From a checkpoint of a small mixture-of-experts model trained on Wikipedia: 32 experts in each of 19 layers.
Below are experts of layer 11 (counted from 0) of a mixture-of-experts language model. Rows are named router (the router's row for the expert), gate (a neuron's input weights, with its number), up (a neuron's input weights, with its number) and show model dimensions 0-95. Each number is 50 + 15 x the weight over its row's rms, rounded and kept within 0 to 99.
After each expert's rows: "gets" lists some tokens that make up at least twice as much of what it gets as of all text. This comes from a sample of Wikipedia text that the model never trained on. Tokens count by the router's weight.

# expert 2
router:63 44 47 32 54 49 45 40 54 23 44 22 51 45 46 58 90 64 34 37 65 41 52 56 43 46 50 65 74 43 53 56 73 43 32 75 58 39 59 39 30 46 36 35 51 44 47 46 51 49 69 35 42 67 67 49 27 58 31 42 68 33 46 50 59 53 55 63 71 39 51 51 56 47 55 75 13 57 39 17 54 34 58 63 56 62 69 29 39 61 38 75 52 36 64 45
gate0:50 60 66 41 60 43 56 29 53 53 56 12 28 33 58 68 68 41 69 70 33 27 51 36 34 38 39 59 38 67 35 69 39 62 49 42 28 59 51 33 45 29 50 36 29 90 46 50 53 22 37 56 64 64 30 45 40 42 42 37 62 30 29 46 59 40 73 40 42 51 56 53 22 50 60 62 50 93 28 64 94 76 41 58 46 56 61 52 60 43 38 49 41 48 68 55
up0:45 41 32 56 37 38 61 52 51 62 50 62 41 57 90 47 05 50 52 55 82 46 51 38 23 60 69 49 39 41 30 35 46 70 56 43 39 42 66 46 64 60 55 64 45 40 28 53 28 70 62 23 15 59 41 55 54 36 49 59 22 58 39 36 36 24 32 29 53 49 70 44 52 28 71 43 40 47 44 41 37 45 19 22 46 27 26 57 38 33 77 38 67 53 41 50
gate1:52 59 13 46 60 70 54 53 37 16 50 21 42 24 35 51 77 65 58 38 54 33 42 49 34 43 40 69 71 57 39 80 48 56 34 45 59 44 43 60 65 34 32 27 63 49 49 56 67 55 54 54 47 44 40 67 56 53 26 49 52 72 47 55 51 48 55 44 33 36 61 35 56 27 55 41 35 54 70 58 47 27 64 33 78 55 22 48 36 58 47 44 60 51 67 47
up1:51 53 53 48 70 33 48 40 33 44 50 59 52 61 53 59 87 63 43 35 46 37 48 47 33 42 53 68 65 55 39 50 29 64 59 35 44 22 69 43 63 55 51 29 60 47 23 45 27 43 58 34 27 53 45 40 55 53 33 45 59 36 43 48 29 60 39 44 44 31 42 61 31 48 84 54 40 56 45 33 43 13 50 60 66 47 43 77 53 64 35 28 78 44 37 62
gets: " S", " C", " P", " F", " p", " K"

# expert 20
router:50 53 34 99 36 59 53 44 55 57 48 31 68 68 28 34 48 58 56 49 51 77 47 56 64 20 58 48 66 76 58 45 81 32 48 68 56 41 66 32 44 56 29 42 60 24 54 43 75 43 60 48 66 75 53 35 43 43 38 50 26 45 39 63 45 38 59 59 77 41 54 56 61 47 61 70 44 58 45 56 44 38 49 66 51 46 55 43 57 26 36 64 43 36 68 54
gate0:26 62 36 92 53 40 78 55 48 31 52 31 36 67 82 43 43 51 40 59 60 83 70 61 48 69 30 34 50 37 65 49 34 29 54 65 43 47 65 40 51 36 25 57 58 35 50 35 47 39 48 49 43 54 52 66 63 56 57 32 45 51 77 62 56 41 66 52 56 44 48 49 42 41 62 75 39 44 40 62 42 78 88 23 37 28 66 65 38 66 68 75 67 71 52 68
up0:83 48 75 51 71 56 22 47 63 73 43 73 76 57 62 57 45 62 63 51 25 68 66 48 67 62 79 25 50 59 46 54 51 25 57 26 57 54 25 74 68 80 86 46 59 63 52 19 49 64 40 56 44 71 33 54 52 75 44 47 46 54 45 47 73 09 47 38 52 47 36 59 71 44 51 51 42 53 52 55 45 75 39 66 44 65 82 46 46 43 20 27 28 70 50 44
gate1:63 63 40 32 36 55 50 46 45 52 48 62 61 44 40 32 45 49 47 45 59 49 24 41 42 60 65 42 66 60 51 47 59 34 46 47 68 54 44 31 64 51 53 65 16 47 51 62 31 44 47 49 34 31 39 36 57 65 40 82 43 48 65 74 52 82 52 68 51 59 67 48 52 99 39 74 55 66 72 45 71 50 59 44 48 47 63 75 37 96 48 59 53 61 43 47
up1:50 55 07 47 54 63 48 46 54 47 60 57 35 76 41 35 53 85 54 23 62 29 32 52 57 37 73 53 36 63 23 48 70 79 57 75 45 36 32 37 75 68 38 60 34 51 30 35 50 39 54 70 33 29 75 33 53 63 31 52 35 61 53 70 35 92 61 71 46 19 52 70 33 61 69 62 51 64 49 38 60 56 76 64 41 50 64 57 46 61 35 75 44 62 38 48
gets: " of", ".", "ed", "s", "ing", "s."

# expert 29
router:76 34 41 79 41 76 49 49 55 64 39 29 72 60 67 43 76 60 45 14 47 47 71 49 54 19 51 52 47 46 41 80 48 32 53 50 73 45 43 54 71 57 39 27 54 42 28 41 48 60 62 47 56 53 62 41 35 58 23 80 46 50 39 66 43 34 16 43 69 53 47 47 65 38 55 86 28 48 48 56 70 34 40 64 57 40 64 61 50 44 30 72 43 40 73 21
gate0:65 50 62 66 36 47 63 65 63 43 56 29 71 61 60 49 49 52 50 29 64 39 74 34 52 42 43 42 58 33 54 46 73 48 43 44 62 69 48 61 57 46 49 68 40 67 25 55 45 63 76 56 35 37 77 58 33 38 81 71 37 48 53 15 60 38 28 27 74 53 64 44 40 57 50 61 52 59 28 48 53 42 63 54 53 47 77 43 33 50 32 77 20 46 62 37
up0:35 53 36 62 46 53 58 34 25 43 56 84 39 48 38 17 54 38 26 53 34 55 54 53 27 54 43 60 48 29 68 44 37 52 54 49 09 30 44 35 35 38 48 51 63 46 57 68 54 42 33 15 65 47 40 63 49 49 54 03 78 64 34 71 56 54 77 53 39 30 42 59 61 81 57 55 57 11 58 50 39 66 46 24 56 38 36 68 41 50 63 44 65 54 40 58
gate1:53 37 43 58 68 61 69 53 53 82 41 46 46 21 42 39 64 78 55 34 57 67 46 78 54 27 57 38 57 47 46 73 57 25 22 55 54 42 47 75 47 79 45 42 52 32 58 59 86 26 63 21 53 87 63 64 62 33 59 51 59 44 29 57 69 32 42 54 41 47 40 37 66 54 54 35 45 60 31 63 42 73 42 58 29 55 19 56 61 37 37 52 89 48 63 52
up1:65 16 48 26 51 44 64 41 46 69 57 56 72 34 72 56 36 50 76 40 36 46 15 73 73 33 38 45 15 58 47 42 34 34 56 42 20 53 21 75 75 57 52 62 41 52 49 47 69 33 66 32 54 71 28 52 71 55 55 26 38 49 49 42 58 53 37 54 55 40 51 41 36 11 58 49 56 74 65 44 58 64 32 54 49 45 45 57 51 50 27 42 42 63 51 61
gets: " the", "it", " The", ")", " G", "est"

# expert 31
router:61 47 23 86 54 33 58 42 51 27 50 28 49 62 44 35 53 56 36 32 48 53 57 87 32 25 38 55 69 53 55 86 69 50 59 70 71 36 43 34 35 52 34 34 57 46 51 33 70 67 77 38 49 61 59 30 42 62 22 45 42 51 26 51 43 46 36 64 67 53 38 44 42 55 77 68 24 49 34 37 32 43 54 40 51 48 67 57 69 28 51 35 86 39 51 21
gate0:60 31 47 43 22 41 29 63 26 47 42 33 46 58 65 61 64 49 66 43 34 48 30 71 40 28 22 19 33 61 80 63 48 58 57 52 50 72 70 52 35 57 69 94 42 29 45 47 50 17 75 65 50 62 43 34 48 58 54 55 68 37 46 49 15 67 32 51 41 42 52 56 56 43 43 39 59 70 35 27 27 65 23 56 46 47 30 40 70 52 41 48 38 57 24 44
up0:71 47 66 45 46 44 45 35 45 55 38 56 43 35 38 62 58 51 38 49 64 68 56 49 58 70 17 69 50 54 33 30 35 25 80 55 56 50 73 75 44 53 71 27 53 34 52 58 17 67 63 45 35 50 69 53 47 37 32 40 46 47 51 42 29 44 64 17 51 58 27 41 77 39 64 28 50 57 69 61 40 59 44 85 24 27 58 74 63 45 55 33 54 34 52 48
gate1:44 17 37 65 71 50 60 70 29 43 22 36 46 44 35 40 71 35 24 41 66 45 49 32 31 60 38 27 02 30 77 68 67 56 48 47 81 63 49 61 76 51 69 59 66 41 23 41 44 56 44 57 57 44 19 48 43 31 63 74 74 26 33 39 52 35 46 60 65 65 68 67 54 66 61 61 48 50 31 50 42 42 36 43 46 39 44 58 53 42 70 37 57 31 39 29
up1:51 37 89 49 48 63 79 66 46 54 39 34 59 33 41 53 18 62 41 65 25 78 23 59 29 20 48 63 49 47 58 52 69 46 20 49 07 49 37 38 44 56 49 83 59 64 49 35 63 52 43 67 54 63 41 68 28 42 55 38 16 64 39 53 46 60 37 47 47 60 39 53 51 23 50 50 50 36 35 58 34 40 27 44 52 52 43 22 59 46 59 54 42 15 39 69
gets: " the", " 0", "3", " 3", " in", "1"

# expert 4
router:64 44 31 75 34 60 74 61 76 38 60 23 50 56 38 40 81 41 45 43 41 42 72 48 63 26 48 57 74 33 32 63 64 28 73 53 81 20 51 42 39 48 37 57 61 48 56 41 51 42 54 42 57 88 58 49 33 48 56 64 91 51 26 72 51 65 30 56 79 60 42 30 46 51 46 59 28 61 50 46 55 28 54 38 48 22 51 40 53 42 60 51 62 30 85 19
gate0:55 50 52 44 45 63 69 39 58 61 58 63 36 49 50 32 72 00 64 46 33 68 57 61 52 36 63 57 53 35 28 39 52 60 49 64 59 45 31 62 40 56 43 36 51 47 44 68 48 80 63 62 86 44 47 41 45 97 60 28 64 41 47 57 36 43 31 50 52 31 32 44 41 39 34 38 40 44 30 35 50 33 24 75 49 43 45 42 67 63 20 35 29 56 49 38
up0:44 29 53 48 63 78 70 75 49 56 54 60 55 53 64 50 50 40 38 49 50 62 82 53 59 36 73 64 46 32 44 75 61 74 67 31 76 54 50 63 56 37 05 53 31 55 62 46 62 60 33 56 71 70 48 61 38 45 36 28 56 64 42 42 57 22 42 37 59 63 74 30 46 27 66 51 48 29 50 31 56 28 36 66 38 55 62 76 41 55 57 30 51 45 34 53
gate1:65 50 59 49 27 44 38 89 50 40 74 71 59 65 64 60 27 22 54 41 51 38 77 45 46 53 28 60 61 48 39 46 51 36 44 45 45 23 82 32 48 56 51 44 73 41 41 20 52 43 82 35 39 42 69 50 41 40 52 68 58 55 40 57 40 33 50 60 68 37 63 42 09 37 53 58 55 55 47 70 61 36 61 58 74 34 32 56 44 46 33 65 38 29 50 70
up1:58 66 54 43 35 40 68 68 39 50 37 38 39 40 80 54 38 31 58 67 69 52 56 45 68 32 48 54 82 30 36 66 46 46 43 40 74 12 36 49 40 53 54 53 87 45 59 64 58 40 66 46 29 44 53 49 15 53 69 77 41 72 40 42 35 48 61 61 66 40 51 54 13 37 78 69 45 56 34 55 76 42 56 49 33 47 45 23 43 50 36 80 30 77 68 57
gets: "\n", " |", "|", " of", " the", " R"

# expert 5
router:54 67 50 45 44 62 59 53 76 51 41 39 70 73 45 55 81 46 50 39 43 75 63 40 39 39 45 74 51 43 31 71 73 37 42 64 42 25 68 25 42 53 45 34 73 31 35 72 73 47 61 43 53 63 68 54 24 57 27 63 78 42 32 46 41 50 50 52 66 56 34 52 41 22 56 57 45 78 54 47 42 25 66 31 60 54 58 50 57 48 42 51 31 31 70 63
gate0:57 49 50 65 37 66 43 51 55 41 46 72 50 32 58 61 74 45 55 19 40 51 62 52 54 72 42 54 42 64 19 76 59 40 78 65 50 41 44 53 24 53 49 63 65 61 67 26 68 24 43 51 65 26 58 42 46 43 55 52 41 63 20 50 67 84 31 32 57 20 17 58 51 67 70 56 51 59 63 93 72 57 68 58 55 54 46 41 82 44 48 48 60 58 66 68
up0:63 49 61 29 66 46 17 46 59 41 52 45 62 52 60 32 60 48 49 42 44 51 42 72 36 24 27 55 37 55 76 68 44 88 54 33 56 92 49 39 73 39 31 42 54 73 51 49 28 45 69 38 53 50 45 60 38 35 63 48 35 51 20 58 81 38 46 66 25 56 51 54 39 49 51 50 48 28 38 58 26 17 23 69 45 42 65 32 81 40 84 55 45 59 57 82
gate1:50 54 56 56 18 27 66 66 55 42 45 42 75 45 47 32 57 54 51 44 26 43 43 53 59 37 29 30 48 50 61 51 55 66 28 44 47 37 94 35 49 62 43 36 62 73 44 64 47 50 49 71 55 59 66 29 61 44 22 53 40 61 32 61 50 40 39 31 69 41 49 33 22 51 29 60 56 35 41 30 62 63 74 20 25 48 55 40 60 62 56 26 57 22 57 38
up1:68 64 70 37 40 22 53 64 56 58 33 45 58 52 45 41 37 60 50 47 47 38 55 48 41 52 31 37 47 57 31 41 45 52 50 27 48 32 88 30 69 48 58 52 52 61 19 64 21 56 44 66 74 52 72 36 52 45 34 26 46 49 48 80 57 20 36 58 47 70 74 39 30 26 43 49 62 54 31 44 43 51 65 37 30 62 66 48 74 61 53 29 42 34 40 53
gets: " to", " ", " M", " L", " m", "al"

# expert 13
router:63 38 31 70 40 52 57 40 58 35 40 46 85 48 47 45 65 51 47 37 46 66 53 76 46 29 78 64 55 25 65 27 69 28 42 66 51 25 68 47 23 78 12 49 30 32 42 49 71 65 68 59 38 70 53 42 34 54 15 66 60 51 40 63 41 40 51 58 62 48 46 53 71 41 36 66 54 69 60 51 39 22 63 58 38 46 71 32 53 54 37 46 74 34 59 46
gate0:48 57 77 36 58 76 70 15 33 52 23 50 56 65 48 60 56 33 57 31 70 31 26 62 55 12 71 64 35 58 37 28 24 60 38 33 46 37 67 45 38 86 84 63 42 31 35 56 60 28 55 29 44 29 67 65 33 63 52 57 58 46 44 63 42 79 40 39 50 59 20 63 58 33 45 64 48 63 63 46 38 61 41 47 58 61 37 28 54 55 43 46 61 56 60 51
up0:35 44 58 57 47 41 33 32 78 46 65 40 42 30 37 45 42 31 71 89 39 62 46 31 62 63 46 32 71 61 65 55 76 59 58 52 43 60 42 35 47 47 31 38 56 57 52 40 69 70 52 62 53 59 59 44 52 60 49 42 47 43 44 52 44 56 49 68 33 28 49 30 47 52 48 42 56 27 61 45 66 53 52 59 67 61 51 52 45 25 35 44 13 46 46 72
gate1:66 69 37 63 93 68 69 52 37 36 50 48 86 41 63 51 56 62 48 58 59 63 32 33 32 60 70 75 28 64 54 46 69 48 43 31 69 47 71 12 41 52 41 42 61 54 43 64 52 65 52 45 47 42 67 24 47 43 33 51 45 30 39 70 25 60 69 58 44 61 58 58 49 41 53 53 33 46 17 53 51 57 53 33 73 67 28 74 57 53 45 32 49 55 67 61
up1:41 65 59 54 67 43 59 27 42 66 67 53 53 33 48 46 44 43 50 79 60 50 60 48 55 55 70 69 36 56 40 40 80 70 55 31 46 55 62 33 39 72 55 63 50 53 55 74 40 58 57 60 31 40 49 16 42 50 12 54 42 37 35 46 37 93 44 74 55 71 64 16 67 40 37 33 48 54 26 31 42 46 68 45 45 72 63 68 55 62 43 51 34 32 67 59
gets: " was", " is", " the", "|", " (", " The"

# expert 22
router:51 64 26 69 54 20 44 64 54 16 40 39 60 59 48 10 91 61 34 43 46 62 54 56 58 24 49 49 40 65 40 64 73 38 30 55 65 41 43 43 37 49 55 21 73 61 35 62 49 47 82 33 48 64 61 43 20 52 49 51 61 51 45 54 63 65 62 43 86 68 27 48 53 46 48 66 19 41 37 42 55 19 60 56 62 61 60 45 41 65 41 65 54 37 41 22
gate0:59 46 57 54 70 59 68 74 45 18 39 66 50 36 45 53 66 41 50 48 58 41 55 50 45 31 71 50 66 49 33 74 60 57 51 52 35 70 74 51 55 37 85 48 71 44 58 46 36 45 41 37 53 27 38 39 57 32 67 61 65 58 40 31 68 41 72 64 97 43 43 32 25 42 28 65 30 67 54 62 55 62 56 38 46 62 62 57 39 47 33 28 49 48 46 72
up0:48 29 44 55 25 29 43 32 54 35 32 43 50 78 42 42 52 71 80 87 54 55 35 31 49 36 55 46 55 59 46 45 61 44 45 65 64 37 46 57 51 40 54 37 63 61 69 81 37 72 47 31 33 49 58 51 72 55 34 57 33 31 33 30 50 52 49 34 33 27 43 39 49 46 60 35 49 55 65 54 37 53 35 46 33 52 55 25 88 48 36 51 75 40 48 77
gate1:43 30 29 61 45 47 95 29 50 52 29 47 69 58 41 48 70 42 74 51 39 55 55 49 41 30 20 42 51 41 20 61 34 10 52 49 45 50 48 64 64 50 76 33 64 49 40 75 57 52 58 51 30 52 45 64 23 40 85 83 43 48 57 50 49 66 49 53 63 43 39 47 36 57 48 64 43 44 47 51 43 52 51 57 36 38 60 76 17 61 24 83 53 67 51 36
up1:46 17 38 44 70 44 71 51 43 42 39 38 59 54 52 59 75 46 56 63 17 34 34 57 74 31 52 44 59 36 29 46 46 37 55 43 57 70 34 51 54 34 58 28 41 61 36 49 34 87 58 40 44 44 54 21 36 70 52 59 36 55 86 59 42 81 64 32 64 57 51 52 21 38 34 34 47 38 64 50 40 45 27 80 63 29 82 73 27 73 51 60 30 41 45 32
gets: " |", " the", "in", "n", "ra", "l"

# expert 26
router:48 63 40 78 51 69 59 50 48 31 32 30 70 63 22 44 61 57 32 57 52 62 52 74 43 23 42 54 66 65 54 49 58 46 61 49 38 42 66 39 42 64 35 19 39 48 51 63 54 60 63 42 34 49 71 31 49 53 38 46 51 52 31 36 49 25 45 45 63 45 41 44 45 59 78 51 19 54 31 45 53 29 39 46 62 54 46 47 44 50 41 89 54 39 62 58
gate0:69 57 68 59 50 25 34 50 62 58 41 24 69 68 51 57 66 54 51 64 16 43 46 85 43 49 56 65 45 66 40 64 37 48 26 61 26 37 38 66 66 63 56 41 14 62 56 31 46 61 54 98 53 47 67 32 74 32 43 28 58 45 76 44 40 52 54 37 57 38 45 49 52 29 35 52 50 55 79 60 81 82 75 44 65 41 44 40 35 54 28 62 47 71 64 32
up0:34 12 43 62 53 32 73 53 37 64 46 53 77 50 38 66 64 22 33 53 41 36 49 76 53 57 46 47 57 30 71 39 51 53 49 34 53 49 37 45 64 75 48 59 35 65 69 25 67 66 64 31 57 37 52 63 75 71 12 25 68 44 62 62 37 68 62 50 21 44 58 46 43 56 50 69 41 93 49 60 56 55 72 41 32 51 49 33 58 51 42 49 42 36 58 51
gate1:21 31 62 49 71 56 29 41 34 61 44 54 46 39 56 64 60 64 50 38 58 55 40 41 57 41 40 52 19 40 45 88 51 57 64 42 55 47 46 42 80 32 59 64 26 35 35 48 26 35 56 40 43 62 33 26 47 56 46 42 22 56 41 53 68 20 47 78 17 48 54 30 71 54 76 67 42 45 62 46 66 17 42 52 53 43 36 63 41 45 52 73 87 45 87 66
up1:56 47 39 42 81 63 33 64 71 42 52 25 17 28 59 71 61 66 58 45 75 41 39 65 79 58 68 33 28 57 60 59 55 69 60 45 59 31 31 44 70 50 47 40 72 47 59 29 38 72 52 61 65 53 48 28 46 70 36 40 20 55 67 56 24 43 82 69 51 38 25 40 43 54 75 63 52 50 77 59 62 41 63 63 47 48 43 67 32 66 77 48 64 35 60 58
gets: " and", ",", "s", "le", "s,", "e,"

# expert 6
router:44 44 39 85 42 67 68 41 56 65 45 36 64 70 28 40 59 48 37 19 24 70 77 58 29 31 60 61 55 49 44 66 64 58 40 59 47 26 55 47 52 67 63 45 71 48 34 38 64 52 38 55 42 62 47 36 36 57 34 52 56 48 25 76 38 42 49 35 70 60 37 42 29 24 52 50 33 39 37 40 31 47 56 43 66 41 53 38 54 41 51 47 46 53 67 27
gate0:46 53 47 52 56 34 15 49 38 52 32 54 54 80 54 61 58 40 60 20 33 54 45 53 38 41 68 34 43 47 55 64 52 51 33 54 50 33 84 67 62 40 42 44 59 39 41 41 60 32 49 71 63 59 69 47 58 57 45 47 38 63 68 53 32 66 30 53 61 59 33 69 50 50 38 43 27 47 55 40 44 65 66 34 55 46 69 57 50 61 20 63 59 52 56 30
up0:68 54 32 45 47 42 69 45 52 61 43 35 69 59 55 35 27 78 65 71 32 57 52 69 50 64 31 64 70 70 41 53 48 41 59 67 61 26 56 38 50 75 35 52 29 35 53 77 46 44 64 26 47 58 44 53 67 44 41 63 39 52 44 10 47 45 56 41 79 36 43 25 35 37 39 52 37 39 51 59 49 50 36 73 53 56 50 69 73 58 97 33 48 18 69 44
gate1:63 63 55 38 32 75 79 49 44 43 47 22 89 52 73 53 52 46 38 70 54 52 59 35 78 44 43 62 80 42 45 50 51 45 75 51 50 37 56 43 27 81 43 33 64 57 55 50 37 62 33 33 38 51 44 53 48 29 47 51 69 48 10 59 64 54 54 52 43 63 47 53 69 27 67 62 54 53 53 47 46 23 60 58 72 60 23 42 36 50 33 62 42 46 44 27
up1:48 48 49 65 66 38 51 56 73 52 22 68 32 30 12 59 46 72 30 39 30 43 73 69 30 50 38 41 54 71 23 73 49 50 46 46 19 41 37 33 69 42 42 42 26 57 35 79 58 59 67 39 57 66 32 59 59 28 47 55 55 23 45 54 20 33 64 46 59 35 38 46 25 54 18 59 47 67 28 67 38 42 41 39 40 52 53 66 48 49 61 50 75 40 48 70
gets: " a", " A", " for", "w", " of", ":"

# expert 28
router:54 55 25 69 39 52 36 45 38 30 47 55 70 54 33 32 67 65 31 27 50 74 61 56 48 37 39 60 76 51 35 48 55 16 36 79 42 32 62 30 45 71 14 38 48 57 42 55 59 51 47 34 36 76 37 48 38 35 28 50 43 43 21 33 66 24 38 47 69 57 38 33 49 47 43 70 35 61 33 40 34 19 47 51 54 54 57 35 60 41 53 75 79 36 67 39
gate0:56 47 40 45 52 41 31 66 48 47 27 53 86 37 42 43 46 72 38 43 46 58 47 50 66 28 33 89 56 70 40 51 31 33 51 59 89 06 36 41 44 57 27 62 29 34 41 40 47 55 52 46 30 65 48 43 60 56 46 22 49 55 36 55 29 67 64 57 44 71 68 40 58 52 37 58 26 57 29 33 57 39 58 50 58 40 34 56 51 74 48 52 65 44 74 67
up0:50 27 36 62 63 48 52 38 51 54 37 53 25 53 52 52 58 81 84 69 24 82 24 46 60 40 45 41 20 64 45 44 33 52 62 52 41 65 37 37 62 43 40 29 74 38 52 38 44 30 47 49 46 60 49 69 64 67 11 23 32 58 65 58 76 55 72 58 35 29 64 57 68 24 41 52 45 30 65 48 62 75 45 52 44 46 30 58 66 71 66 12 63 54 42 53
gate1:64 39 23 58 71 54 47 53 54 41 29 56 32 33 41 45 58 35 29 32 37 53 47 68 33 61 37 32 93 44 68 78 55 47 69 68 44 44 23 33 44 46 45 35 38 44 63 48 80 55 65 59 34 77 27 61 41 57 51 64 22 51 35 32 48 44 52 59 59 13 49 47 55 62 55 55 42 48 39 58 37 50 52 48 49 34 50 53 48 32 89 59 62 62 41 31
up1:52 65 44 32 26 64 28 40 56 49 48 61 17 73 77 62 51 67 60 78 26 59 43 00 65 40 55 76 22 34 17 40 48 60 53 19 87 43 51 46 29 40 65 35 53 39 52 56 58 52 69 49 47 59 79 26 52 35 53 41 72 57 25 63 37 50 40 48 62 43 64 57 35 56 60 41 65 65 35 38 30 32 44 60 39 47 59 55 60 40 34 51 44 27 82 49
gets: " |", ")", ",", "a", "ia", "."

# expert 10
router:69 53 37 65 40 68 54 50 63 43 49 50 68 62 42 26 83 53 39 51 40 81 53 88 57 18 33 67 72 39 36 59 60 31 33 74 48 52 60 64 32 51 28 51 48 27 45 39 41 56 52 31 61 67 44 44 53 29 27 68 39 19 37 56 34 40 50 31 36 51 20 48 60 26 49 62 03 77 45 44 52 70 61 54 32 55 62 40 45 62 71 57 67 28 67 47
gate0:60 53 39 42 76 57 42 64 43 47 38 38 61 35 49 39 57 29 50 20 67 65 64 74 39 15 89 45 34 34 62 52 43 45 35 54 51 67 10 44 52 45 52 59 49 31 48 45 74 75 50 71 80 37 72 56 45 39 53 66 37 70 45 61 52 20 33 56 39 70 38 72 68 45 77 61 36 73 24 78 54 49 62 17 49 50 47 36 48 69 50 46 65 58 64 41
up0:49 57 47 57 47 59 47 72 59 48 36 65 34 66 40 63 71 56 45 40 59 57 72 74 22 49 68 49 51 48 49 59 48 56 46 53 78 59 13 48 67 16 67 69 66 46 38 71 43 84 41 60 77 69 73 45 55 41 68 73 16 67 58 44 37 55 39 82 55 61 56 66 74 45 75 30 35 40 21 37 26 37 52 48 37 27 62 23 60 87 69 54 66 41 79 50
gate1:68 40 56 58 62 31 67 75 43 30 51 36 51 49 41 52 58 38 30 49 52 17 49 45 55 37 46 49 54 34 29 90 61 13 40 56 50 35 57 50 46 50 75 54 50 61 54 52 24 61 40 52 56 62 46 21 39 53 38 51 40 18 39 44 54 74 37 28 52 34 24 26 31 39 50 45 42 48 44 30 22 63 47 44 48 36 61 34 29 64 56 38 52 68 63 54
up1:58 42 22 47 44 47 21 37 67 57 46 39 44 64 60 49 73 58 37 56 32 55 42 65 51 44 39 53 64 67 50 46 23 78 59 64 62 99 56 54 73 39 41 36 60 39 61 59 57 48 87 63 40 63 67 79 42 39 58 59 51 59 40 54 24 51 59 79 66 67 48 49 45 41 53 57 58 43 51 60 51 42 65 45 51 71 38 52 57 30 16 37 46 67 49 38
gets: " as", "a", " 0", " 2", "o", " 3"

# expert 23
router:54 53 46 69 54 54 55 60 51 35 38 37 79 51 51 42 66 54 51 37 42 63 74 48 58 38 60 74 67 67 41 70 47 33 38 65 56 38 43 49 51 68 28 46 59 48 69 44 55 52 46 24 47 74 70 23 39 76 50 49 69 48 57 62 38 35 63 36 64 51 18 29 44 62 38 58 26 53 39 27 41 25 31 90 50 53 58 27 41 54 46 58 83 37 52 34
gate0:46 44 42 73 52 52 64 54 44 51 78 40 73 63 59 42 60 45 44 48 59 56 57 46 40 59 39 43 51 47 41 38 72 44 55 73 51 43 21 60 44 48 44 41 66 38 56 53 39 46 75 49 48 77 49 49 45 57 67 59 56 28 41 66 34 44 67 44 65 44 69 69 41 63 50 18 46 42 33 71 17 63 31 43 25 53 62 45 00 52 75 49 32 39 69 33
up0:25 30 01 74 33 50 34 49 28 61 62 51 66 55 70 57 49 52 59 62 56 75 62 36 70 51 42 22 55 65 52 39 28 46 73 49 15 22 39 46 55 26 25 41 58 51 67 61 23 37 31 29 62 68 57 23 31 44 53 69 40 43 52 56 42 55 41 31 70 08 63 50 53 53 60 41 13 63 41 59 38 59 29 57 48 32 52 71 49 23 75 24 35 52 46 56
gate1:69 46 50 46 46 37 60 26 45 33 75 56 71 46 50 28 52 35 49 84 38 39 40 32 63 48 44 47 63 48 46 51 75 15 35 60 94 46 34 27 52 57 28 76 88 37 34 46 54 38 44 67 67 51 59 53 55 88 37 75 60 26 17 71 39 34 50 37 47 59 43 66 46 58 37 32 52 58 32 53 46 66 45 58 42 17 52 80 39 70 67 36 52 37 45 34
up1:70 37 51 53 47 32 84 60 77 79 57 49 56 46 62 49 67 53 45 62 46 50 42 62 57 49 52 63 65 21 57 38 41 69 31 45 29 44 51 42 41 58 78 52 47 33 61 62 70 99 38 36 36 43 66 41 31 46 28 50 63 54 54 52 46 45 26 56 57 43 98 83 56 43 63 38 40 32 40 35 66 34 43 31 86 48 37 41 48 60 71 42 22 60 72 47
gets: " H", " T", " L", " K", " W", " F"

# expert 11
router:41 41 21 94 40 63 41 43 67 27 49 32 56 85 44 55 74 62 51 34 30 65 46 60 28 37 39 72 61 34 46 54 71 55 32 64 53 23 39 22 48 56 34 31 67 21 62 57 41 69 77 45 56 67 62 36 42 43 38 55 51 49 16 68 34 33 56 38 61 46 68 63 33 75 55 50 26 32 23 47 44 44 44 75 49 29 77 74 44 48 50 56 64 32 80 26
gate0:61 72 55 66 42 58 38 39 32 62 57 23 55 45 61 45 54 20 43 40 48 50 33 53 57 27 32 65 49 54 61 55 42 43 51 08 58 10 44 43 35 73 25 39 76 65 55 50 32 22 57 42 53 27 55 52 74 47 58 61 47 56 36 73 51 36 67 33 48 41 60 27 60 70 47 51 20 39 19 45 57 42 34 46 41 28 52 44 50 51 66 59 41 40 76 39
up0:39 18 26 73 70 50 67 42 54 62 57 37 60 38 58 74 46 51 52 60 50 25 86 50 60 47 33 61 64 73 53 66 54 45 62 54 53 43 68 39 40 42 63 89 58 21 45 31 72 58 72 64 40 24 29 32 54 62 47 54 66 54 58 67 42 57 57 71 57 28 43 53 49 65 64 44 58 48 87 73 49 48 26 51 57 00 22 60 40 65 66 71 18 71 72 33
gate1:20 30 43 53 48 50 50 57 57 45 63 48 50 56 62 63 46 49 52 56 71 53 59 62 48 39 38 47 58 62 60 65 46 55 47 49 66 79 65 28 47 33 46 64 62 55 46 61 67 49 77 56 83 68 25 82 49 43 53 33 63 50 23 43 44 24 42 49 55 70 51 46 46 79 38 64 54 78 35 61 39 13 56 55 61 37 42 71 53 57 70 41 49 51 66 43
up1:39 50 45 52 50 44 37 34 39 39 52 59 50 45 80 55 62 48 66 52 42 57 60 30 31 59 39 27 56 53 14 44 66 65 68 57 47 61 24 81 48 65 45 42 57 61 40 65 52 40 37 33 86 53 46 64 60 61 31 59 44 41 29 37 44 46 38 63 47 58 53 31 83 47 58 53 43 26 56 58 49 36 65 32 50 63 96 54 99 55 60 40 37 52 47 21
gets: " the", " and", " |", " The", ";", " United"